Weights of a small mixture-of-experts language model, trained from scratch on English Wikipedia.
Size: 17 layers, width 256, 27.2M parameters.
Experts: 16 experts in each of 17 layers, 4 picks a token.
Training: a variant of SOAP for the experts, 3615 steps.
Below are experts of layer 6 (counted from 0) of a mixture-of-experts language model. Rows are named router (the router's row for the expert), up (a neuron's input weights, with its number), down (a neuron's output weights, with its number) and show model dimensions 0-255. Each number is 128 + 32 x the weight over its row's rms, rounded and kept within 0 to 255. Numbers have three digits each.
After each expert's rows: "mostly gets" lists some tokens that are sent to it at least half of the time. This comes from a sample of Wikipedia text that the model never trained on.

# expert 7
router:091156144099100132107162136130139122138106135118117140138008119154082141101169112115141138128157129147136134078089130170189161115169102138166103114091150049098102126131107130149078148143108149093147141088147186131196141132165115148124115117093118044143201178091149138109109113107141141197107091142076169187122135144176120137167135137158126139153120121153112079089111116125140118090097112122150125101086086090089126141105103067158164110063112133144156094165126214165157118128131142115104140138183122171156173065125157086088073158156131084135187115129156121127099187128041127137067152104204115138101087133103140144078139102110186131161140130153103104124115134178135174143149123091116183095129152103153065133174144076106142099136100165162127153144072102109129059158148063
up0:093167143143158147115120132113214210152141135170128125141114114155137100138161126137077172103110072071081066145120135091127146165136128103130103144089101105138131104122148129181153190155124074083178124148140103148170114083178152164144130108159098150153123130151096104131145153139160121102166134095120158135114127180144106156178177131158132145128093185151112101163126129147085117043158131162058125079043167135195163138114168121096161157158115107183148143106200140112155139125089103143118142137085080145106186121137152173070127167134115063084164156142106067100040129161168202125150135177127130118098139078142131124135139157174186160138144129112099121145116130191082141101092138096194100128134153110096111150084126118127092135139130128099090049127171139141141138143195188
down0:145136143129148121136098194122082103119159073159147135127170143092103162077101154110206101158095200156101111137145122155142074088146104085134109145148162134118177118091129153134094097122127162095161147089116045147161132158054118112067129120107115108080084117119159142134178159153108126149144113082087120096144174120135102176106114123115124120170130048112080134111090166145135151198084162099152115173127137110136079170086138113200099174127121146139114196148100126118167153133115150153178154129220140170069111076165123079119144162131138177178142111105113145080175138121090101095103126112091118102108096141181086151188166065063133110123148162109159116095116127108113162124110118102140143167107095123107198118186134180173159143142141099134141205092088126083082175143143132
mostly gets: ".", " that", " from", " at", " which", ")."

# expert 11
router:121111071089102154108124139129167197135081172124159144166109116105109136179115111078138123148134146096148095081087139146132161125113126135158140152166176111140137136130074135148111134137123160114147081097174149107162083118132134191083132113139129133165095099066153176119139142092126074122216084102050121056125127089124108153126148102079111081089092113168151131114093088119150092141134165126183096175150152154101107197118151120134140057098148116125092177132163142117137099073171084136118176152141117167148108106140127103088125164155096093145172121158148119175159093053114114139144127024177139103089074140114133098153182157149133156104136125141116140136111056132163124082217152124154030106137119144148124099160184142095153050113115124169120080146158134134084141179166158
up0:088082091134104177179106124100070166176062078143211129127142115089188124114114122092108167118073119172184116068155145134148120124123114163118165134094182131110045125188135073105119162167165152125153134098132136119150123110151124151154127131114142089125094128116155117166109158119113116151122076127142123098077126105137171090093138186120111158090099138171132075129104138158150062112086112084117123087155098164058143141089098125123153130123081106088127099145118187108118169157112134109175091181153125223101143182109101033155156144144101120127082071198115137136139185110158137149156114167170188090090161117092135143138081161179172136114134172132110102137099089136127171165127158167179161079172144140120092156172133103133165168099170104112131096126109149084165159111103147
down0:097152155145113165136127135113127151130134123141133148105181187107170125129175143135097149071121064113114142165135131090109175091164138145106200098215088133144116151085152067114169113184154140185147131103112114103152128137126102119162134150150085114121138144175154087100133140137080126118172149155103150115212107180110152135174137122156104144140184169124178125077156147178115086165123041163081138134150102095197135117190192121174094076130102155143114053150152095171114122171086067085104149130177104111117141163133136142167211089142117111131119105129089126173168186169117180105086088151113135089160128123121085140139122167145167152044128111119157115085153152145088133131146070103118154092133103163162117112151073129127132110124175112087150083075101116110130185106107187
mostly gets: " S", " K", " D", "M", " M", "R"

# expert 1
router:126104216153112064071095126134142136127146136082122146113142154068126112169159140080135109204122096196088111114120096169173166192140081088072143120076166101116123082161127136123143158114116136108183067098114149141143127097101154126130163103103116158161146138158077159144149063140156107093129093145105184109077148071123085171154106131102110059146100140103133119093095095145138145134213151182136163083049124080130089176127129130108105093143107115213114129130142106107127120143131140095058123171113175137171118108088141117143092120164138153142093155151146104102121154061100131132093185164108179110149136148099127142088161065132121153128134075188171149154139174121128100147148163118171156140131181090132123197180081107100119039124112145130093132107115148151131181121116154
up0:145097060114150111162190043141118138196086157065113133176146106143054119129182106148199138162057180158070154191121140117135087141111077133069101139141089093140126162133163132129097103142076093143164117113177145123109115125145177131154126155087156118144155122129133186116154124097178196146152190170121103113112060107138134135104113137127110152125083122144169121099177119162130117098115138126169084111119153105096107157089165159134136125131053138150130142108141192078090143081107094118146108110173163163146138164144102128145165105078149050134076113130118101092105132143095151175182117134148114148159150101184092173094130143145153118157059158106189088120117153184152120203145160052103121077074102154128127118134113148148123155094149120133132097157104118106146075181151113
down0:128139143160168129115098150131171176009079089119091070056111142136096132124125133140093196084112152083120127118097054135221182109060172133173133141147158103076151102156169145125110136116136112178146139091144185096108110135140164142167143110150159101131109103131049142150124097172161126117153148151162108123121119125167145104069101149145152113109090087127137166135089115151128129113144112120059149110139156122052092117148135184138128151106089105097107098162088099158071130077095164104117116120130088150095129131216114151148140122100095168109154102178152143118140124152120057211088202138101074087084137160088080138106125107110178143111113166110175118066125124092096084144137162081173134134131126127131104101116120166145140141154093141144169078163080157139106121149097125
mostly gets: " is", " was", "ed", " also", " were", " are"

# expert 13
router:092150134131118112123125087090173168132116200130203108172130150090151082118150081121142172144130086148176187137154118144123191144076106138145121140066144071119109123117133090147147187126134112144180128119108175168118134138145182111125162119169145101118102162091108152110080111079136123129131177193117167112092064082135093131110112136074144135130135145146106054132034046124145110140092162222134130113127128164123129111142180136115075099168048123174126173139157178157093119063119081127130149140138159210098114152123091127076064147136144099110108159121153076127175109119139067150126141119124108136105083076151111107139114184134167092124118110144126142177073149133091168160161127128156082103140191115095136135113173099100130154121079158145118091094092082135132061156127120
up0:142134160129208130092118134109121123143216085112149130145132137120123104141106182106158115120131188117163100124117127148171177133120151168117109144093120144111147153095080133082105114181183135146120164132098131119147117104123190107095134179137117165146170130089161149105132103131069102103062128147168063117153177054098173103171114106117089110113194131147162147120093120081155124108147092123113127121162167072081093134141157140165101140156107162103132130070135134080160096131154133114126133122109174109081144090083080094112149088211103161186164086168140090140127075095196076035174165109171111149186108071154147129053130160084136136136119056119099102110148097116093121130132117100144197162158144140135135100059117158095128162092134115129150093095169119099075107161085159
down0:123098093112123121151114132085090058051080040135086123152173149111115092146146150123114219134144072113179093126154083134123077123114153113160089095126113116072131111057140111117087112140131132185096115096148099095067108094119110125132138158106117153109134156110146124146135118202148072109131217115068125159090097137028164117156144169101099155133120116109048117114189164064151109123126145129122131130144154187180151147146093139137158130092084145101134084119147145168106119168132136100106071082047110150102101127135135151121103147096105161117070152100133083080133126114120151126051044073113151149114151140128137144197122141100150195091135151102106111155098120151120105102169151145148157130094122055121117061135135156080140095143133096132087122152103100138116138153120134
mostly gets: " Al", " Le", " Pa", " La", " May", " Ma"

# expert 15
router:120134131109105116135177113061170178163055123113141148116160080182127116091177103140152162165114128221187090129152099099141128138113091082136180190093106151101153123124092141136153137125111152111140142083157174156112117110138114104110170133128109106112121140126136119167075125081119120128195108132112162151120049114127097103142154111129136149136092109190086102109141124150154169093136151158146133145095106087201089168102132166146064109160114112207159086161133127177101118146132090104106172170232180193157159158120126086152091133129146143182126143202142140151130127158155125151066123037161161079092133107141175189106157170126162210136111114109132110141118068120107132098165148088128115085124162118149115115120129074125161094165136173118116099168117119147130081192139152
up0:122156204094140135072179112167123117122120129133172116076118144159201115146119088081174151137154118168092155109148101083111158148075092071155090113127140124074132161139139146149166149085116092086131102152128172181151149106147159109068152157156120136127103089144108180090135129094140101107159148123130175159144150101170129086105093144136115165120164123090113060109150126131131101139134134083093138103129073125105139090125125116201108207147025131146186142121127116135116134119082102141125129095142130218113155088180167152165138112097143160168119151196121130152109118103085122084111129150089098138122110061084126037116172092111090116107104112115101134129122121163127161113097159079231144191165131141080201131089120086089138062127103093132105075138135134165132133148096173
down0:131162109107131114121122117157133106082125143125141114059118202133134182134162131120108149092077174106094066133154138104126108127121132126068134149118155160133126159128103097164121146138104097039125180141118211163160171112149097160148140141115146100113132112103155191131171148158177100136107148100182167113099148093182168122163128133113124183122148130111102148146107093105163139105137160082113175182083152121058150107099087081152188116141115078068143163102160125094175118080141142105133122060143127122115127119083141121141136157083163123078119077110121109145224145138156138117093106145165093124091172108160141164060166141191117086173133143184100063096099138090157186133084122101151174170111140121140207178134134093122120109135075136104115167093095122172088080090083053
mostly gets: " film", " years", " University", " season", " War", " year"

# expert 3
router:110162143111119044108095091105163091147081159144128185091137113118141158140172122081141125140126144099156193120117116088126108125169119140179197109117136068085198142118150097189145111081117149131120087079140128207121090106131121035112109178155167110124113089129073121135102145093113134181128101118133094152098180213168073162113069093144147076156142150093125160133132163179121096143134152121141125086172103120191121195085134150113130127140168149160083124115117148086125097160076101118103123127162151168179088134107151073105086109131179122100119121138153150148162168102070107181133171148140133084058135083119139152085122086190198162120111096128155121124129106111131127101198111108161086119119120068117119150130159100109125123144119123138167085200169072175091138112129125
up0:115128150114118093098065103113073079164127153133132196129110074135153101107072170124154159153185108096091148139075149136125149133118136086139186118106093060077104109169198099167140134129093189157147154130150210168130105129120102114128097155079110112142153137206102120148100109108141134160150099120164073095110126136085158160168154160155100119217118127111137132173137103125160127129138165067119155148129115107192155148092130183101145164130097103068086094115143120127105142205171133096159124143122119094139124109112196128117096123097120157146116098169121154096103127087171193181162125146160139121116118134097171139146123083142091186170097123128147147159118188135041133155130148105141109140185121131151091177117059076174185086142177148185144117141085136176136115164064130
down0:113135104115198163075141125196129126186107183119172086110119073071094074137123092140118165115124066139120113154101167106083140118130087110148161118161092147154144149160060077126145140157076142116125135136102069123119143106141071132145144099114155106161107107098143173144180113170105165135096156053144118180116087165095094095119125138103118095083101081082113081088099147100134147138120144135083096110151136128072135143121186082164149176106131135165193122079115127102124111178107152134141135087188167102135126132150154196098107143130139093129133162073150031160091099170156123095135086125119138150121102083123075134149146132136146137096130149020138145137098194142122128144148057079127111122167105123128120102152130112158168178119026152154104094071123164172128127146141187
mostly gets: "==", "---|---|---|---|", "′", " career", " part", " end"

# expert 6
router:099159103057136103159175095128163148186141146077150166116065132119095127096156096101173137109155109121153169126153122155171240134128132152062075187123101043139123098161121075131164149162205207121086126124126136113130063117147142190157123156161099102147150125156111111130115159046137115104149146117074107052137111125142161129140116058080120140099123151136129028094129093158234138192119126137138116144118086101125083104131075150100102100110090102118088078143140169134158152118155138119125119084141138130110144123099132066147120075152120117166156169136142159117107123110124105136097111110155065151141086117121153175103162121150116069149111103144098113103124113185126136135105090133162144092163139068157107171153142080102174131167131116145147120146084156109117096173141161
up0:090136105126098205089160085114117145183121124141099164101163167067065082088165124143151111055211102117124074169167140101108097093098107153138144138158140099123140127205142099214138135117151111218151077151105131145108172134066167107110107149136104145137156104123163109149135188130150209094126110137085174137072172163155147125117084152169135111097186191066136114089137089155167140115166127137066091118091107113121085138139134154086121109093127132120096161139144139097124091109084148195138203152098170150165158164170149165078156107128177112129138156146100100127119093090136127143142129116145183143115136079122124114182142079146126098158083116106174107097083196116071150089152127155140133103152133071170149140102091130071176126115142111099138112125126084136106124159131122
down0:143164064151100098101100141205101103150109174074126151135068104125148090051111187097144181078124140111142109104110136110148095117100135153087168078148150166144134134094160129148143122114177110112129140186086185096152166089133106096086053100209101090093092175110126128123145081137148147110144043106147096188166136123160126129069075145096124154153104104149179119105139144150113117097160133120037087120095180138150177191132152136114139092159107090058081125120056168108139152091139153110131120107099132160122137144134111126123138151100151129101151125158130107088124163146084105145153074058176152208174112137143123160154141070102070202107145169080117124129085091170148142129129154067144138097099146173156109087090108156098132128132149147112128147093123082116122165120126110
mostly gets: " In", " in", " =", " –", "In", " /"

# expert 8
router:114176155092093132148105082089088154162137136119159121132074154095072136179094116096132130118136094138184059101180182172134133131143083123093074137145118163154152113097085081149192136164126146130106130140150126135137093127108161174053106077182122086152140124177147139090111117157088102182141137183118108160139126105137140161127086133118126117098104164089162080099070101131197127139102175156139121144148158135133117180142137077048129097127145150104163138143183140112122077097123048153122148136115170104133124101128081129152113127160130155145193126159147093098133122073154107135101103100186140157120064173138115130080129170124159100169117089105056156112073090137112163097197106096179100119143186166197162082106121148124174136148126132132141122120176130095036056142108085
up0:123102171119112109083119121100112115181087193114090127080124081116102190127080161105147121154174217112125155128074159142165141116163080131158143187118086108166138067165109101105132112058143136121161081121170136162145139112132060112125116138130126119084128196172129128164163113152133081185139122125161096129156197034129140125123099092172144122070134077152125099154185125159166163193176090139136129142113130098126155133102140156122138119106159102110129140155110061089097137171138120153119114123117121076169114116169149086131121117158140155185072110199125154110184149114131205164091193110117118106151154137126197125092108150147106169148062100093098079111136125141110111156151036081129138076158092133116118177159094144121153097136106132190169159142113135151108172119160107
down0:123138173058153144093139164132167135124142094170102116111155139131092171115079126141087123089144172102118105156127100092133121107196125134178156206141109113147092120144067103165109117129219205087212112163129157119088155136164175101168099126124104095136127110119144171120170056124049109123158132127114128070146081158057098111171146116140111144137237138126133141164069126108144108059093090129061155150112160120082135118153135129198176083116111118127142087141157146148159122128180112122081157140128118108147120120101128134112123106174076172160137155127192070171163135137135075124170144126119103079153102152149078112162143113151081139104105125156113159140031134140073118168115135149155100151092166112129129123143131127121121160117137095147087126134109146134148166174215095
mostly gets: " K", "M", " M", "K", " Na", " Pa"

# expert 14
router:104122139092072165070172126140135091137126164142148128137046127095088109123161151137144108135146160130134102046134140178170160129174119172100179052136132134024127139132131099178174127141129138107116115139148111119156076120069136151158142107144096134141096125102080121082099082130120085138103141199097133058100213149181144131137091117142108112107136153153151137099131095152063079082157117129132097117057111104143089121142120153096140125148079105137128101176178115140165098144151113113131131106107113153136158114095081155057111121135201117112107146140126134058174093118105019152088145133159161131132068108111105118087183099110110119131075086127069077077144140183102105130115151096140132113115135088129120085127140075085046146102126119133133103153175146086091087147085114
up4:153095114127139164181137111171098110115139157114121163088139148081135147135126107137153151114113184161107111099104144129161106175176125183123129116157125105064049109070150090091142163131114154090110120186126151165169150151099111167139161115135090211132121076174096124078100088120150127200150073123091117137145153149125126115103110080129144162084152126102098121163114110150165159148115120104137033105136127163151147115113138164113101122174089092146090098196092117182149212169102175071179179095125122132077103179155155172124131128093142120137112176130069077111141162119097086156086099107135095197144073149151172110118146052096109166115117105113141104117166120206140130152114129125085144167132119173144128181083108076160120133129085152188132161135172104158062155092097103
down4:188199124126095094122124165103167154124112137127129105120107086175118110108126136150112078121098071093141063111129108124103154131123081106089169126109144113134161105135072150138137079143099104146176149118143171078123090076206136108147114150154120060118141132110158128157140146161106182107117129082132129067130098101089144157109104166052111135178125160157108175120139166063146068146188101169121091145131168108121135123140175153103130089143132170175126150082165100134137132125131102113078112104094127113146139102150105152138117126182103120108073131127196114089087082159167155094140125231150087109098171093128129139123138168152125107163102164121135138139121124139152183099126088119124145087154157108092137068255137176148121169174163135085147108192142094068161094062154180
mostly gets: " re", " con", " de", " p", " can", " un"

# expert 5
router:134164135120069091141166063087136130159111149095139153122118065163129147172130068116138179154079095165178106116146124104124115112118136097131163127123105078142144142044126094157149100170089167094106078112149096117116119152042184170122120146122085062130158220096085129099096158131058121131118159136120107101133115113138107092089092148059101067123150131163148086125105082094168088147095162090137163135158092093140111151117105101122093111149142173116126148142154135181132128155137125134084140154161122123173060179092086108111079081135148102096095138181131191098139107127176103151101103127124107140085141028146171163116184087124137142158037128135081126134152070132133096105085154087137123146130178089094163150161175124099112113113111118105166106130083175141101152182110146
up4:147106125089077180114088164120101144128117086069129183114097095136116078098114152211149114160124137164117090109082142156082094188169111140167162194151145148130117111107073146149138150120134168131102113138088108132064191084115145101090161160112118093117132121157149157129187165128125093095158084110102114132155120133147122101110104186159099103150082126121207081134190055171159093123144123086104089117104082106132120172089128146159186104181085123144098133101126135116148098061111116131114161183192121185137127077128137179035159101088135090116155144183141142166081173154138158138076171064122110089151142097134126100124128162146148065113142159138158145139098073116133129046156161125140162158138086107115124153176104109111114171176152121105140156076094106111068136126103142
down4:132087117098104162121182155119142095089115147141089164074127154116112119134102144132146136145181101072143156099094153106147209131148105181065102114151135097114166142135113109093045133168094103108114148122131102162121069140116094110097166155067192103132089069114141116123175091116128165068194056146195113124203108137170099106075183120138113114113093107100070107133136118076110166135120111094119103126145055118166101144129121132157134120093076090113087099068084125119146103125114118141129062143124118154099108081095092101103163131121114123143104145137124102145165111090148126160100213139094167091098083155186091104140080097096183151110143102162084079089143100094095114113182103191156118139044134121097126138153069112147169129100113168122154164077145137140125090163079110
mostly gets: " |", ")", ";", ");", "\"", "\","

# expert 10
router:129158137098140113122181129118126067147133121140144160187152131128172132171139101136131154120108156134187119092135127120128115095229074095115109135017160124110141149099092140113096133133128142182114152097128085093124125097112179098119195140091095122147163145181138102136140134105039115173132129127093126128080115102145146122102100137085111083175127170151154123112139099147206159148107185183152131092106089126118107150121084128095143104134142204170191028131138157048135098165111133067098114186165148141131087157088051157101112140115158069195095102090158106142169127090119118125095115135166161138090144171099148096137138167126132146123116097146142093134158119156106111085200148058088123149167170103074074149162149104105111112141125139195108124153114146156144142133149152
up4:121128120148105105079118095163094165138169129164147169083110125133125092134141103106155165169149144104181111062075085084133138125139098105074120132141141120095125102106162123106129146083122146143138121161126163135115126164104094183148139093143101095145101094138132100180135168098109125128176158154118128138059148059057115129066074155118062090151192117140146122090147096123114165115061123115135126153132153135123155142055142112102115136155088174177079098125123114044175079145158094060104104181120141123137087067109092106128169122144180133076124142071156194103135120113101115051114146113173098147157157148126158089134100102122113060097112130114152112115146130114143101172132207126134096153153164114085129118090052135061109073162114196150084150078082151113050162107136152
down4:160138063076130128172143084081091118139100164135147125113152194135120122109103148115125145114122122097163124112114141180133148161095169150171142174167100054155148084165117069136115142139138166118118103106139107150115153133099180099164119158120187024116128107121161142135146123120170153154140066146171136151181092143126152089176181143077159105087122137105157110142170157168123093050130133126106133086132151047100129136101148134188104167190150125135099151113138083099085148100148180176133121119114126088171194123186100155142113078168134132092149145133121133095130190167166150118138092166110052108212126119136138179141172143136101187168156161166138167168123119174121107111123132190129148105114193181150086093167168061201127170145154135122156132154130105158169133117122105
mostly gets: " the", " The", " his", "The", " first", " this"

# expert 4
router:109117173126111137114155148132145175121101145065070134111138139147128137115072143109147157208116171151133126088112179092142154188142129120133153114092121158110140117082120131142132130137106168092103089131146129196147140167097145158096119143116115136128134177125148121215097061118155139104180167120120105149144142106135104120186086085165093104105125165156087104117146081125121079131120153113188072131190092103147163105114137125110131053148118131117106147177171118143133197176093081042068143200159137118181099133125097105108097115195127150143100158136143156105137182109157153138093121137124092085056070083122145202125140158196134138140154113130105136152097169133143156063150085110161122099200162149073177103112126163145153066147115174157181107134161169191133134159118072
up0:129112103133095179135146089114127158102144071055137104120102195125119096128141119121059049169108168121117137073137150172140084146134138167129137112144146101143141116155172149080103149096162128089216082108102126152119114082106131138132084214152115101092109109109087108109129102096134135094129115097110211150076101137106112127158131140109075062095155158144193144135136124121149069109079119163130112111126103171144102142158123127110151133117124106102119118106160083146134126174114120070093144109199145132134065110160058089130082115133130082183149138123101122122160161210138124129159121184126192118146115151129091175118115106139034119161121129183129101174226100195155174123127079180115133061139135154124189111160192105119087140147146130141147158106137165121088131109098141
down0:153134130087154158109118133142173105181065093104113137120138109160091072085117154109148111126136114160103155127167134053117136094072112162137099211122149105102142124137144125132116116125125129145140133123125144119099135114089119066125184125098150125136164120092152118138105145108211145100101124127124093178122095158053115108188035161142127063073170097122159157135144124120118109106095083145103221146128035147102128127126104091135155115134160167092129112072136130121089133179109092086149099119162101207109145121108157140159172066129133129209129150105155097165141151141077104145130156117106049166143132032165119177172136134125116071128152166117151163131138056163095125102125100124135121145098092172126117103116098173184087125160131171160125069158200132121155132073124091
mostly gets: "\"", " States", "\".", "]", ".\"", "et"

# expert 2
router:124113135106089111127175071141130139116122152151140171110132167127096105175168080082136089101101046100150128092167091166122170161142101174118163136075126099060116181094102132111153123181136163053096069106126125107115127129161181159116152119098116191110183127101091104126128158077109040186122173150108129145096110113076097084099098121137115099118103173100107083086109111178191152161071179164135115127148093101129141142133082129114113166101118130122184115175202096125142080118130105060119143188163164141165099136059145097144098121121146130120078103132106142139112163046143088157071122074117110162138119088124114141127179113120144148083135109144101092121063126137119113106182089106148106150109200075125112173125115068115060122088099111111098112105126138083093122137152134
up4:128160147173089107128165142222160110139073104089174151053134154174119097159096156095106108137131115143121136039167085116175120146133102137150135155106147113086106162086081129111180170144100118113158141117134101154104099156157174154144140129099161117139095183128132113052063139124079083121124117147085169139160213090137132112149126160159054124159094151049110097165110135112116078154159101144104103098136103117124123143129128073116123077125144127098103114149138148116142102148170136082089098094095128147109103088102169129165118169134174098121104027116119133177126153070122076155141122150117178079176059099086060206112159174092142131143147139167054108108137121151103121091100106142126139148083094079123148132133118081104084106132115114115136173163074162153097119147084117
down4:128119169103132137166182095156125139126157135099172134137134150111113157146173158134107119113121092102148155118100091176078179107145122156125153111112148104149120136125133150178134128057136089136122179106120126134178127097139170074187180124106168121216156107100095173120180124072101190099179115128130151147096101125096092116095093151159089211144141106144111119120160102092118105154044069119158080139108159196127112131155131121142061112060099154112154093132092145062086101132159158160111107124114102134105044112062148164087152117125108151138088104146147151199117200107097147139188096102175139184089078115128117118091091101133165158103129201146132119137116079146119162150119073102128129131089079123171116136067166137109097115080093109107094181105079148119103167086171141
mostly gets: " under", " new", " won", " use", " dis", " her"

# expert 0
router:101125122138069110094159122130199127197102159143131164175101109107123111093102074102142113140110148128164112103162189123100079129103121132130187169114124149147175088073092127143166131095133125152133150093178134117113126086156124119079146115164155126121165115113067099089115053120155157121163127138161159150110189092080090154139146138201085105086099174085068129063101163154213101152098138141158131112126142121121135134087114193102148141084136151112102092114141135110103114106141097125114164138153128104111119103110084115087145060198196133107168157150151156112145121131073091147125117054103056150120127112096142132146147181220142170102108108122138118096068136210090158137157184119130157154110138120058054171164113118067159144121137129173178130149133162132131180124117144
up4:133109156156131114124160169107166151142101121175147148070110101105138089095141151094104208109104145169120189092162133059127151085059108156112101109127119162150086159097059121128105166095148160126150143110147103149119107131087115114093128143119176154139137096083092130077180113120143196112137031150099173148175144110151119161188164110155114104138117153143116098112072186109228142096147099152116140144135149135127084170149132174166147104102131102137097100187150117129234137129144144148160186139178138079108140102144088083114125149190132083171139086133168085146070117156114059120164169148098181121129130116116081116130088091146137162124154051105131117157124177109131127086154207147099164139088109160085096169153135136054134143100163143149153092131125134117116170134146117
down4:114193101151081091124142184111098146142135144055138112141121149156146137161074113145146098167121166135134120131112151144150081132121167087082159114149159129034145131134167110127136105114103075094118112229063100131123086088162103164147143114097142114159134158185110195168119134074146145145120167129135126129105123158136129169136094047124170154098119143050101165114198096120152101177113215110140127071097127129128162120138159121038058131149157118135110102099126103174062167094087125059073104161141072138111163100169096150101137122073119158112129158102118181123147107140128095139114165138172088119095128116151224101100130119039114093098096089062136110128132134098141096104073107142150102159116099140113139118092100127170142118136118118126151163106134161107104151119114089
mostly gets: "\n", " \"", "==", "'", "===", " It"

# expert 9
router:060124121076107119135141094089148070135111189101147130158100119138158107215109100134185177125135145087185075165178169185071135167173136113117119169129186098123155161115082160141118092132157159067162134101141127129099081081119189099099235103120140133141093145055134171081110086177121130135161107104166167111119157136130119136120107120069147114093072143172083111145125119145100100111178148159164072157136146131176106153122157128045099114180112107147160128092183140120163104132094049148106153141141158125102109144101087118068133102133128121135152168164158102166144161112157123153102181118179095134110085172133183139110116127096126104128127099097092104076143036141094140167197152119092163081120126107134132117130131129133051118138144128134184101139126135159098141133117132
up0:084076158132127041123095126202161134164143120132122148111108126150119155128091149098086082159112068105143154138179078144131123140150113114155095108091134129176127127148162027157214143118137098133174163087132111095130107137114108083073124144123166138132068110116157122115110109120086163151156121110146112177111161152091161141140119137118182087113099145138158172100158161142162127115138105133123140119116116134094109153154108037052114120114150121129073158140100165116136130102203166143135121122149196128136108126102096071102173159139227165139092131143142099155108076066111124155115086154168206106115142216106147172102059033110200131118161137118170137102141183139133109127103124116083128093136139140174135129085088132150144155164110061159132136154101110171132138109117092
down0:154053115136164134059144129175117127051088133098133146108135111145071127132147134128111131139106208088162075166142104095194115099146107104158119124170146178077113129124130152119157177147141147166102125119094094091075095084171122066095109158133147129124120095117150161141171120181135141153153116145166139118144093162167026090098127137104137150136121177087088126170160149106152151138142101144093159098175109156113118063097127176069147120106120109141121144100123089131234121082107130150128139115151157153152071109146130140150156083132130152149078128177111050094165099128120177177127080176150124144152183119137221141190128113139170173124047110107087138152139063165088158156126167178141174066157156130093200109114117108122102108146138136126127125084104120139131130138127105
mostly gets: " U", "ro", " United", " St", " City", "U"

# expert 12
router:131086112103120086110187143089142164118138126166132167250076082162117200118160122116144190166114092119111117089175120220127156135143104077137175130128067150093155135123079119128139159111119135137075128153151153120136093150104109132142151149135125115169104255108110125101120135119136150129154094148098154121103121127122161146145125041116121134062123179125120036100109085145126131162121156162135083150120134107185101118094057159121115114132098116158189055167175126182162143108155136086119127157167158136145111138117129101136092158123147107119128163150126078096173138143099149139125119144096128153100111153071168164082144098140108132119103114182080051135136155178105097050126177132101091090140147112188082132131122109123117113109106148185111106166126192099126125134097099
up0:098073103131081074093109143157159127128107114142103124146108165199113130130139130107189069133153142112121127033127191112136103151074203041104188164131132129140123108136123101102063122093125123132122121114134113161149072134105097111131149052123101155113116174162116130095148112091120112129170131155177200146164081152143170097114136119137112169113156155142107150120112171107137070118151170156135158087123112168170143149104132107097165174106059097084177111129142123177103165132159141129224122164135101157146138149133173142105136127167116093097180127106091137117175147116133154156132109126159118020097136136075118159097131169131111152143049084096111115162151122128152206168113111177141176095103140130063181185112128121171070095116133133142145098174108143094082106101116096
down0:121120109122165168225166131152110139143164150188144175089119178106110143154085103104111153158062093082111163138128131188149199076226110160164171123121101111186121161131149124149161154130141120078146123125134089094117186176144105107189115124173159021118123112116156103113122141146124163088161092150109090144079138120174098063136127112156127074111135097063202096130162108181136134175148087132099130120128111141127090117088150179117108088153112170178161140071140165149103129110095122105102105107104158127135134109138122124102169137091113160174102110110134083135042118103084125164126092135136096166109173162151168094203085121144152146097172199153088144112150102123084117104116157090139051086164127152159097097127139140119122154094153140113126113132177172141118153109111143
mostly gets: " and", ",", "/", " or", "),", " &"